{"n_experts": 32, "norm": "rmsnorm", "rope_base": 10000.0, "qk_norm": false}
Below are experts of layer 3 (counted from 0) of a mixture-of-experts language model. Rows are named gate (a neuron's input weights, with its number), up (a neuron's input weights, with its number), down (a neuron's output weights, with its number) and show model dimensions 0-191. Each number is 500 + 50 x the weight over its row's rms, rounded and kept within 0 to 999. Numbers have three digits each.
Before each expert's rows: "comes before" lists some tokens at least twice as common just after its tokens as in all text. This comes from a sample of Wikipedia text that the model never trained on. Tokens count by the router's weight.

# expert 24
comes before: " the", " be", " that", " to", " he", " a"
gate0:502496520454515460455524477498467464427463402540476520513539455466501474591471432546451465451473551526465528525579538551545527462477552539465465528439471538584515481470497446531417526553503569584548475588556502482444537437518530408445523470499615477462609510521439505510497471473441462566509466493566505560539451525527535463504476468413452410520539508508519466383458580508546464575475498452477540519507516480558356421511475427575465552522344575491459551511511465482555640475543485444451446586447481477490562507435462526484516475470401507597571587540486375544550525478549478506
up0:505564389508482523525506458486546525463522522481452544546457427429417558453563519496512535448531476475540551501382476421423460510513597437421569512516538482412529550448551482505469546517420539443578522499557557490490529515418378498504492458525520559496466520431492493434514577479568532519523444426492481468464468528556569570540468549528524457471631522448442470621419499447562507600522506468496386482477482604504453516513438533486518496524584450460462527537601472489545494567474459452511512450474566419536484560515518441416519390456559510489452450428459515558513598512540400470
down0:552483588454472473519449529448499513462500551477557483528407537461541544559520512454430564492519439578579581499456515550505470606467551598526560505417515457494546468483478478444424514517573529458537529484536494460502505462496474398422463538410570513428386612556550423515581443504555539465466524387552459519458434544494470517512503512480441499473513501509506412392495561551442473518495425460480599460466590488488495429512526494447581551535449578452456480441523376521497514510476538518578437550522512541371515451406478491487524464444503579533554543583451467561437453511530559505

# expert 5
comes before: ",", " of", " and", " (", ".\n\n", " for"
gate0:476525573514453583449502464432428487426539564518472463598492516449451580492549455562553478457540495540488560463513452501517551621500528506478522507558537494505536550443512567451550434443427467500477385560493520543581415444600550499527522556458528472502557493620511473515471493456584508493459447450457442548496509494524449531446558479494525553505481474550527441558559488481542411485478451542420414506472482562497495466383498495569509572419471434430526608518492498489485475464507543469453408490495456563429429364462610554483621460476523542392482530535520468445568473450429490462
up0:475590554586510550448516459517522398520459554525436506471496520386503530470455536542477542483514609547532490504456607376512404449432442571501451465519434525429434569428447432556481415539548520427483520490511513475480561523507530527439528465509518414461410559441547522414537539509520509468521512549463580495564447479548518471543463530530462547541559578485465555579435517573481485486533542510556484471588436465496520531493486486461533522625465502489515513495503525483455544474448353570535444502598589487628551518537424554478465469432536476526517486357511551494493459469451493490
down0:550407469483443553514444373526472621517498547523447500563481442516509539455542456468534522472458474481496491464586422416466501488478433514497529572573499441484535518555535593606446483525581523457406465416481552498539523556496517475534492491461535499540556585542569431559453504541458464421582544430486484587571379519522405577509472476577449508456449587415500487494534488546545450437473443527554532554563493407520562445564584480480514521557501524550523538435552583451530381540434487556481427495575486462444484484488535569530491533553447551466477479440486491549534518517403471462

# expert 3
comes before: ",", " (", "\n", " and", "\"", ".\n\n"
gate0:517534430481510490576536369581435476556441537480515414438472416574583468454549381429507532561495465566593587565516474436474406466459506513490452496529575607485507479460555538459494460546507462516435531433484490429469472530480597501578490489482559529640503529546510534546567354510498407463451594419557503486517535427542528497522485424507549545556519457444465449508510476469466467503488500516494463431542492470483550515479506466537484517495530462472469537486440511505500381522542500459474534456530506550466504594490547576423433478445498505493544620529491400579504547419537496574
up0:564512638542486505515548488502499513519508592447423499530408487481549569514431519394481583552470547520566538534508476450496468456510497429468536444483435520559458494462567454513589502523550471592531486460547480487376384403473537542544532532509557462483575476521423566471437503541447501457575520509528558346519525507499482552464560410477472465485502469503542586455493552582435479520480400491582417527568472372456501507536438414393492460510622519514520457438592506510508599519494480455419505485535550488490530518524465537570489523525420530510524570488447506480470456483535519498
down0:465394575531455491544431500535414438544466485472510506446496567440557526473539417495438582551466656500461447508570558465505604481528515428504403505478467529464496440541507516510608510477504540426512474480469528485493528526640473419496430417579497560557516459548551439539497568511570524486451438471456485433399590506452457516535527470538471445544490505552523459538550492564463430531457573492542535443564565428491461495420474491418436442447468540466519537496543459507542567449642496570436499510484535517459541511569506438504500427508541548494472527452494507475508484603522379439

# expert 17
comes before: " ", " —", " +", " \"", " −", " ."
gate0:546528484471486431517455482484517431503465434586483499511427544455540444468525531513396508523491477540540490667540466458494464501484408535453567513434462555514540580417577576547503479571484506496487505537444495468627508508576522378525497681521549533471467505499496470522525540505535561504476451552490497434507521623448507444386545514467471512506494584480479442406452463488417455509513481484549488613449498556472562489469422544432433457420579491505484491473485511581518574479415444437444566481468519549462489410494465466457463486534440418540548418496527479443470461488561500551
up0:529468500447471544475512582513462509550550568417479469407552574469490571535496517573586442474436561448540510475442533455558561565523490538539490540538468495484475525551479516535455504467517429501526532426567522506539492532479446421423524466544479554562457579471553603521508512457533533547504504419425476451406432441510534501467399536624497504419491424513602542474560533436462582474500445490429387503508453522459431500586523381452451630527526455501460526503591455424435432503518459471477424447450596507495563535553507507521530506518432555544441457468462450594539493551480465439
down0:464483513514450570466530607431442433425450457487556401579437496441480506507524532537485477533432520430414543572554498478459505582546524577507546568456450530433498493457518565526504548494454529532407540422551430545490489533523450425593530695507521451479408532507532509439519430597495564458446454530439535477479522529496508496415436541568574510444508449508510571494522435414475593449553566465462489526548476523462534496487503542430420444494528511577434500462471485530380521512469484511381462416540572480524427473469501458544555482475491542531456422439527510423497516488497488559

# expert 30
comes before: " ", " the", " a", " \"", "00", " UTC"
gate0:362550500455421470486556471574517577586499510493478445518455479483521510557515612553576499517531469442469523519551558498475545557536491543488492465541445516579431521563461419488505487546609600522542439545493544492396492559495558562486529538468472439459425524499474530594476528457512571512465450521502452468540482507580534465443567531578450462525550420478519430539501473506451485469424492476361416500550506539525560498441462412444418490577449554475498436474476425502462563437568490424478433460498498462461557487457472566412508483592536474412406443436480431456460507484546431414
up0:408471550510558417403384495505590412522645458483496534586516512493489558653522558500478488480485485437369515417527494530571468541463455531519544579516509558492563540429530561597507455428460489499524528445414469541513458476416443533598491512486537501455531422464583526531465539556483538459521467414513392530533474461468445438465505466502479495493514520448538497492476482554426441530500575494526538480397493482446480462511513602549500459525444437419509528512449502524578442447426462582504430527425540464566559494507528527565448521487385481460500424515526554506470528506540538509
down0:477516536562535422400486476548543481498614598485494559576444506404453556468530479468497583483478459459485537483488506533567511541480502465514448483438489518511585466481507525541543460433633524511490496544408492508490491478451466482530527552456426430561505383555491554387468565347451491428554527401472434469623457463529529444487583436444531497522464564516459479582421521556484487573520478512497492554510513416523591490517502556543484465483519518514522540523511587487514516525501456464451492495503480525510538505465438563586509477503503420478608305453546517481553484424453506494

# expert 29
comes before: "0", "1", "2", "20", "3", "19"
gate0:548405493566551480458487448511551420469528535531516524538442463587460518536608483550532390435461561465441612439526438461482468456496536522507549557409609503468503474446503502520450480527528462502507584505451525447414476536584520523551524500534575505508479461518458510457376420488473509485456545479492531478411489585530536438479505491533439533494498480503438514348461476454478539492577557540689599458530551475437501493493513478589487580498539515545587465460501572512527440533446468549439495459463534465435562528527507416490443542561459446433500472500562486392465439455525465545
up0:526477391532475534468564481560498519578573515501513531534431542581446376455560543548543476453530477588524494448424441536539398564584536489413566450544523538511491394472494555523498415398467484478564487473479548420425509555520495533601534484537435516552504539461433584425400522514512372563504477446469575396520514622529469495439515450607550498561513505484510552403590515524536489473459522459530471521483530449550501463472526498439564526502502568481467575504523452520480563466465434460441474489435457365512461531516540406513536529497470470555504500441454470499554480519503530492
down0:463478517414443463491491419468490444517503426549427503505442491497498531536556461597479523488498539570497454516558534544501498557503536454538584452473469643521570575581456598570457543613489461581457543465454536488493530464462470503488501561462488388383409466610551509449559445552559527454510471529556493449472576448557461447407585540544512452560508454390498532504493501559576499501480518575443494488517514497567437561520466524488540473451500452585551468533516499467586488465525530511598531342523570475563472537494496611527497408466520560456467469505524525447463508512425488487

# expert 9
comes before: " |", " (", " and", " States", " is", " |\n"
gate0:423552533481525451532422460480516479617593555495514447555486550503529525616548508436515528524492404517470502412413462491454479465446513521578486514533558457431433486560468599480500420560555542466468429472421548519511553530572631499413537488446530518460521493425485514521510553527542501423603491471559504571487517492456496531535507444463483476518494568402585541444503466472528369583467443418443436410574542533504464582479509572449540461474489512453563466441441503560458551507461524464454480527552512487437518573515413542515535442516517455519529468476411440478572508527571496380
up0:565508465479499513476387569486419475566518516531571489484498502458453502407465504459415574525563461493502515506529565585534490469502534512537629527470517441521467531442451496507555488526497540447516578448461586550527354508549443466566524606550474567540417542446477485489509472508443504471548528582490463583516580510505558399561514611525545536454542552535601507484436539514529455618501524444426433525460441420545543402601477409564578527475489445496479545523525464516430535542453479522514469501526561561500488559432501493436539491431516471604517402474519465500524409465443498487
down0:442447513557496463439422454367544441452441480534432477463483493509519486564440477461495544480501556504509512559599451415506472492430543480434478452585545440592522428550546442436545436471520517439422463463567483474526498415432555410511513465373476517454576512493572525497535494527429445477497533403513552507511368480524504497556566581523503581465448503536547535506547481519558524439527494524504451433433535668561537556504447628482541487545469440451557496501539431501519459462499494480554493533503462557499511495490538453488560538591488466434539432525508446495522370499506500408

# expert 26
comes before: " of", ",", ".", " in", " to", ".\n\n"
gate0:615550434501513548476526562513503477509550578501531433533564570464558468494494566447527481566538421570557661453507538426506503534434572480557495453475450528536487498483386513520481486417396583468464428521470469491524504456485561488561411538548476503557411554528506519462447552493620504562544458411574524553468515398517455471452549495477588567477508547452444552509544443547527498520384519495518455532530603427524561504534520485546522502523512530502515440504468523416596517501520501523485483402563557510583528565548538488425416364477590494470513545443507466468486477470511485475
up0:493477550555513503481446499496476526472524400486503477533511470601470396442502472604576568529490490657500403433555463521501455513422466464448453519526475456339574429419513585505401461497499524517526479438522361503503564497486548509567547507503464518488432531459491564534499473390434513569484491584562511473520477523516438496493575466531488454464504481495515484428520546572498574540425607478505468553486500563478434533438439539520507458487510539557457509487558529455474483590520484486547418624487519501491432506363503490509450476403506440562540576539486441545453516460457475468
down0:464475550535463448491542439486538426459469519543484557460448479449484533500480459566549614529504446572565480544418426511426565532489387492610480558546576553503551462529575497539413452552552467534462474614481546510525491545518475504492503480510463489616499470404536528533464516425462488402531510601596493447556441595485574463485538559479517487521545455566448500497462479569576494509429441482452577505475501621460424545534518610524427438482450530461508484493519519465542454482570463520507508484445596524503504417537427449509528564612498436501413494467605490535537497464415529510

# expert 27
comes before: ",", "'s", " (", " and", "\n", " in"
gate0:567507462488396584517531527588513464624425478543489425513449487473489463515461553521472533467510431454461546533416565455466460486462490499470526496444459477635438521637527485474524540451452505478475453486490489483572456430408501537461529537472426460495424397618506541436512492487492501565427466428516568541453544579601498495537533520470437539447518534439495503508546430514548525506527581539583455550493491511437467470490516484446462627453470417543529480446385467533500494573470499525517521363522552475576530453539597521508594436575462537396549521493549489499543499532480466487
up0:496487494492529452514546414472569477577493478591514524471463558503538511571488536532537450427472435490512424480589478482573573477606481517451612577620375502530543431541498506496505468508496569570538471477476485505423411456477562418550450511373471497472529494420518539468476482508579540559540508377566526527502389513529542498392503479413553519530524474450458524524464499506503496466453490537444548468513575478511531501521509557489435439501491524481430505534533421496460381522432467468567495516437459493532478526608403523566526525439483448541466568507459480586565532518593584593
down0:460478494564574515467535509569540442518376539432410450479460632396634498433417516445499441480476495475512601587446429537446474559493500508490478474504519524513586543586530506416548486468511516473528448508472523452533490554501539407473483538448495492400539477560494537513543494454510490516451448530422508576453517526500548503393397479521440598462465477516497534514513399457529547519512501514527514448451593502492512515420447557490475514464512567577573395542542512484579433480522548559497606486518487507568515483493472476538414492497411502486464475491630566435519445524392441527

# expert 25
comes before: " of", ",", "\n", "==\n", " in", " and"
gate0:468582517413490412445422496459515512524529560535485552406546431470485579595547444416539440539542549459447553516491470418523478462440551541540462457478399526534546533542557554530515515489481541469587556533458592562536564519503631528490532477473593476479518452468588506543452544535524470455507546499588384550524483423417513488428526494526577508428471479507515519464594481464507477422499481470549468459485421505479490533451505567556532389488448443388438535444501521493359498481564549501516515497496513435477485395493526486622471564469530447427532563489514464442463498504578478557
up0:554504449506515525511473491442465504429562498467511461496566578461551461451484539628458462573480433537552373507492527565536435505503485455488396528444501431490515529500478435548538466516636499400449515415456478498493532459492508488522502496485429554396523518506322438449614565504491447514519389572554504511412575560533562487509553293489546534541496515563470516547553544521441568531488539496467452557467524510514502525509490409531543540437427493473520458552470479536462536471485496549529550612489462454464451482449479482500567553554530501536509447447506431452548487472485507469
down0:558505592546467467447509464571462509481459510462537435482498529538538430460454526537488531450572433534465495495544534510559552499422485455513512500545519459512516500517411519504530544493486550540483483461608375475556521454554464472428539494451374557430564573561524520434550515503466453612507477520469515534424615576551505479527440428528516505572463516443521449531456528482499546559450493605505565515512553441496495449556528444524593575482460487475504519551520507476458497492454448477463459493332402437538493458480498434398521431565565517452553412475547477565532458558376625459

# expert 28
comes before: " ", "19", "20", "1", "2", "0"
gate0:517497441536510519465439513543580536500459424541605484523470472440501543507503608558490437464462552577519535458456506470477593483412524524502463543504486544601604528586415529567476510529450518541477481547536523599518513502622569462510595504434489526480473537558542552436440443467574482569511502481434467531541516390508491472423473447593508487552554421480516382480451496454513526518484521472530466510525485558531469482524582427460536448574467520323466566557459499508462485501456517465501574567591533536446444461383548532537578471517548450531426569548546501577529492490464483549
up0:430494454568476552507389513482530509493474544511547495521465549425440454533465611464522509525470442594541478511554393557487451525512500512461427468470524397512521581447553471523487445468520493392475468478467503421545547476554463435371534520547443454566555495465539474543435520452422521500480442502577575501414423480471510404495555495526538515502508471464476575518427614521524572486576535489431520595476533407522466423511581510512468611532545586483531524527427544483480521473536508520422450542421510520480546409569563498499648460470480511494428485503550540504579589457486469543
down0:474494467391444510428538512541512488491510534425536566589481491491585371472478497572503486549524512482513492540502539405450467493545490478422568506502547508512434598468497513547514504515574421504499481449488464417454601519559421438508509538507528455423540474529508425520480540496476510529521481556554541411492433491534517534532454469510476491459445448538397480505479539483467462412427583476604444553541612530478624511494485518455488530541507437456522554594586534650471561474585518481391477531449557464520550498528450534525474597536446443517571565463543572387501436489573464516

# expert 20
comes before: "-", "|", "==", " The", "The", "==="
gate0:541513566462457589472516360466544532447465479581552470453456477458498471476530448531448495505569458482434531534464453525533438523479396550436536492547580524436531474516404501436437439428578513551573580482527541420537428527464459509493491528562499544527493459549472507478513440496533518461565541416518516519449433509516480521526547495451420557446436524469424503458423419504522509506546515486476471475456558438502426440433555530521511548507484524515437549521574525436488478491436481496543427416548424465381520401539471524393654620549550497573501532476491461535527447603574423488
up0:510440446504540458462501523462495528549500404477508519529525501499604457610473446515500470545535431446380452494449534526521466524464524568521465656427625473454492529525513564486527500435541555400516518365563436502472444508528400503503492498600580495425461445507544526500472555443503562515521544532479537457362460524512431469483600521531458475587482630480471487453570492457491528537507531443387519465471566403462423464475445493507514489534472509568485551507504520527477553461463452482440442471470575612428534554494521458560524524472429570502437458465528477526513446537483428505
down0:462498555461589540487469426467580509437539368508535586493512463405530475521462481469490430544508484390458460504510514420526513514445438534538627519489602535462514547456502587430540485432617571402550611447598484408512512520526452538527467585555534485514472394559458485517456570512448596522530504502507495536440492567497456544491542538450450488509457580468439493463427517460541446557521491577324474446453488483448474436480478560575545468482498461503459510473514544461499515430493497467515474486520453454498527500452552419400581533565517438570455501458510488465518458508491531461

# expert 10
comes before: "20", "19", "18", "1", "10", "17"
gate0:438488480492502554432472487451477482493501489494488496498575513512480462462560486402541455537488545556510410588444477516491488535578504511444475494538453461489512443507463525496473497420561475495458508484501494414510485495416506541498419515488411539406575571500459463588600574435611507424406521444534435464505462565392494563494565469561578556480551362350501486531484538458482582484585416487442408559497491492474584490420478480466483475555373534525533514582544583529508517540427482480452445458483424475551525425518547442472483419491494490506492547419541507485459486411532434546
up0:541464400468462610501493539487483441579438524456492451424470525548487490503425502514567476507464606439481516462487468535565440464430492498474534429601605539467472569481570448460471595489466515526489529459550415483426615485481540373508534552574545473424566470576537548573516439490496468385493490530540564523506491453445601519466525442503498445482557524576489517484497525567568551465420517428478559463530442508467507499514351485540528528465514515603437441454494424415533519490439536535590479550486460468536598527484452482525580554511542465481517553478450435534576460490464496437
down0:541560621539433547516379555515584492422470464479543469576479514539447540476556475491497530572445444511514552472452541463542463605440462446410472439520470460538521447562483495451452495458481523479524510450484520574575502521390541511458562490512494455400484477496482535568526525509471524485574494357549508403576465540547479567500399510668522533518497510480567510481464610503511481493466523459451523618470471462612477607497512536451466521621513428469517472512492552488475486481497501482470540470499404408581447387444479541564499474468510474480482504491423489464512454457512462447

# expert 7
comes before: " |", ":", ".", " |\n", "–", "%"
gate0:545414469531509478458555504469447521468451512460623495479491453553454448503493590486504538557376497533487491552559528483505545591464376526555480476487480385447538463579505549532579500605555522574446559482502522504481482487602497507422554503475462477503559498429583588444501426529468520572539516579505480457576439500504562451488379612521566597386418463518446555538397467506470513522525511436530484518546454534418420552559484503510505533428521488441489480577534463504489441568481461525529474458501467464491529533488485507519597525477547441508521575561559502424436601496522536557
up0:526499540507531464573638359534523527475521501505561558423492480534566439529497510484562478406558501437499398569511577521455557562477457440484470459540478514543597505562531423488555463531472513467468472523470534496499383398519463500436486511516536365532532528511449531481528563459404565464484449555565521525519520565474515538508498461525543515483444546467479572522513460553474490479543480532486453573558539528436444479533475502415517511576486587523457496387457551460376447474503540438584439466424448505504522484488578499437620573545458451527482548501481527483469445418565484634
down0:455593608509547447505571536461571430528530456527446425516496499525505460477515528547497507507595548468523447431422581481452562502596538525465581464536583382542512516465454477448496594502515507508465490505552513562556428480460565572499555530620562517458515526478497613532577602432498501541469434463425527456493495439425465526466417528444443585588511538507486406466489547489496466518530483515463460508514469481490507430537421495498570604559451535507437472588459556408528487523461512453527598504574506547458479513508463601469537609414523432486500478511474448468484503474510419408

# expert 4
comes before: " |", "–", ",", ".", ")\n", ")"
gate0:467543489471456456405428493598454530513573412515598487478464441451478499515603463508510579565530465485486464642507460508551543368455493487451605507583465517487459443462496518457574526576473485593559531458428447491560507522510539514409557568545593500599580539460476513478537507517504535491493566468515443531606471423530469460478430474508449505506521512487477457515556481561501418533396520498475528531501453444488522617496491451461561586519478541554511504468466452540580469543497558509532446487595613502502550425602480593482494503519441528494442440411455473462513528564518561527
up0:472507553557554572444481630463551580502517465450513442485477498536419502603552457453521531548560581448498514503455517531530388496425514555534455575505476437532498529574485557483558579438438575419479536407440540475585481479501518604514399451498503614513609526526463571460550640530558525492480514490539535444521489475513583486494501547574533512504538492542496576437442499474490495502538487502573433527516577459496535507475560512561505497613453438410412495487544506453503510472522452532457524566406389498487536510504478497516512553496504594506501410540517420572460519583556545445
down0:492450483477610514446576432453495556505478482488479489474493547534458582452507420515481432471501545493487458473404513534464480534545498507500534480508473502469492557496491438530526495404505436414436537582559547518471535504564433528568436480550517537487527522429535428514487544539467441503597521558491519617425445451534432529510526489457508558468419540490438487482591554388502438411573434548480455456467584576402539461448575567517461404398580397528486396467476484487425533454499463540490517548505538494609499495454522400380539508467528480467464524512526486459562536504550363487

# expert 21
comes before: " ", ":", " Total", " also", " Preceded", " Party"
gate0:461491386520474455460487625554458529542521522557464492474503532481417562478531495494503456566546618441443539432467498543592484525568475517651442493453561521417509427510420456486519483404501433492594542483480439452419469425410505420576439484454534487432492517487605512436458470498487523423420510547560537580532434490433534457557529517441581506527456454506516553469475473435387505503441543501482515507467484473473434509532479536459551466511541513469568518529408469407462500610501499491533458565607519472489423512507435524496548411480545481520476500521431599521517538435489576511
up0:419577513457426501434550540517465454516473459434524510497530565551431579516458590457461487476501459484459445551432527525529523461452487468464398417552410634476521447538509568450467517533484464504521442495372523527452525466530432466433504384537551434522543522561549450457392463483430498527525416536431464486505567509513564528527441547537478458474516544541513484475429496518453500494530457575579527481570461483472413491533518503431523550453526489531491478613601447463543518443482506451489527548533494494401463432489476431451454557512484428494561501467601496385596419517596496395
down0:495640557475556560453573538458472415517515497472470451534522479518514519530416588450567581517500525504422504551597487523414465540447448546394447536553579479495521441483557552467506463470421512514530603478514514468545559523427525576562505574489466519495489604522460536479465451561493444478544437476470475508501484440554505374556381404525431568544524507417527482471538520546530463494513394582437500534494487500465527509524418609472507603499492442496517467457540586598514564525455468524398451528530444501454484478476531486544537548462389554457561524485504519556532553493596465503

# expert 12
comes before: " the", " a", " his", " to", " her", " an"
gate0:617533543510478512473506480530499443480432441486508545430473557463526551413496519450471528574518472514566481584381522490577468494446444525492499456523522441547471428516502435529547433536451506556390407530496488505605578582492509493464505444544502530566529531576538430529587439500520479475538512444606458579594481562430495436491512430445538538476567566521497503618487429520520490585476537550479637459491476516441567562595582505484519470554458502457464481429534538457454502448533515491507489470558549527463517551539593401520571434535526485582488579461575506488432412523442537514
up0:447392511450528503542407445464550507469461550471520460535441512465519432548623512477568471493466427468531530579477584547511467485504503446528502555541550433492545472560500513524511574502558413508497514523426562392395396489440440437490456493467501427521529481555517465497565509489517461507530525323439462511497486498498471531515544485514484550540562481477468509513579481523385576451539445486528491591453522450523469471416543543419448494487481501579412421531529531564573402512568520436529547532535532468491436483476537484544559584571476557536413546529435587510394606468554516502
down0:435534457475478506424579495460557485471530566548491480520490545580497511476491445573529535428482521456438421560515489608504518516449476570542550509425513498478524537658470593465535555532548583406544533504557475498481512450528507584496526588435474494454427510426491541434446509466481535528521523519471421430579431524502539448500477485503480504502516506459402447488431534464484542495565467509503464479404433463454529431521561497462545442379590522604466556465435428457552465432529626435578475469492519579519536627451431570545492478395511460552506562534554514535527494430487457529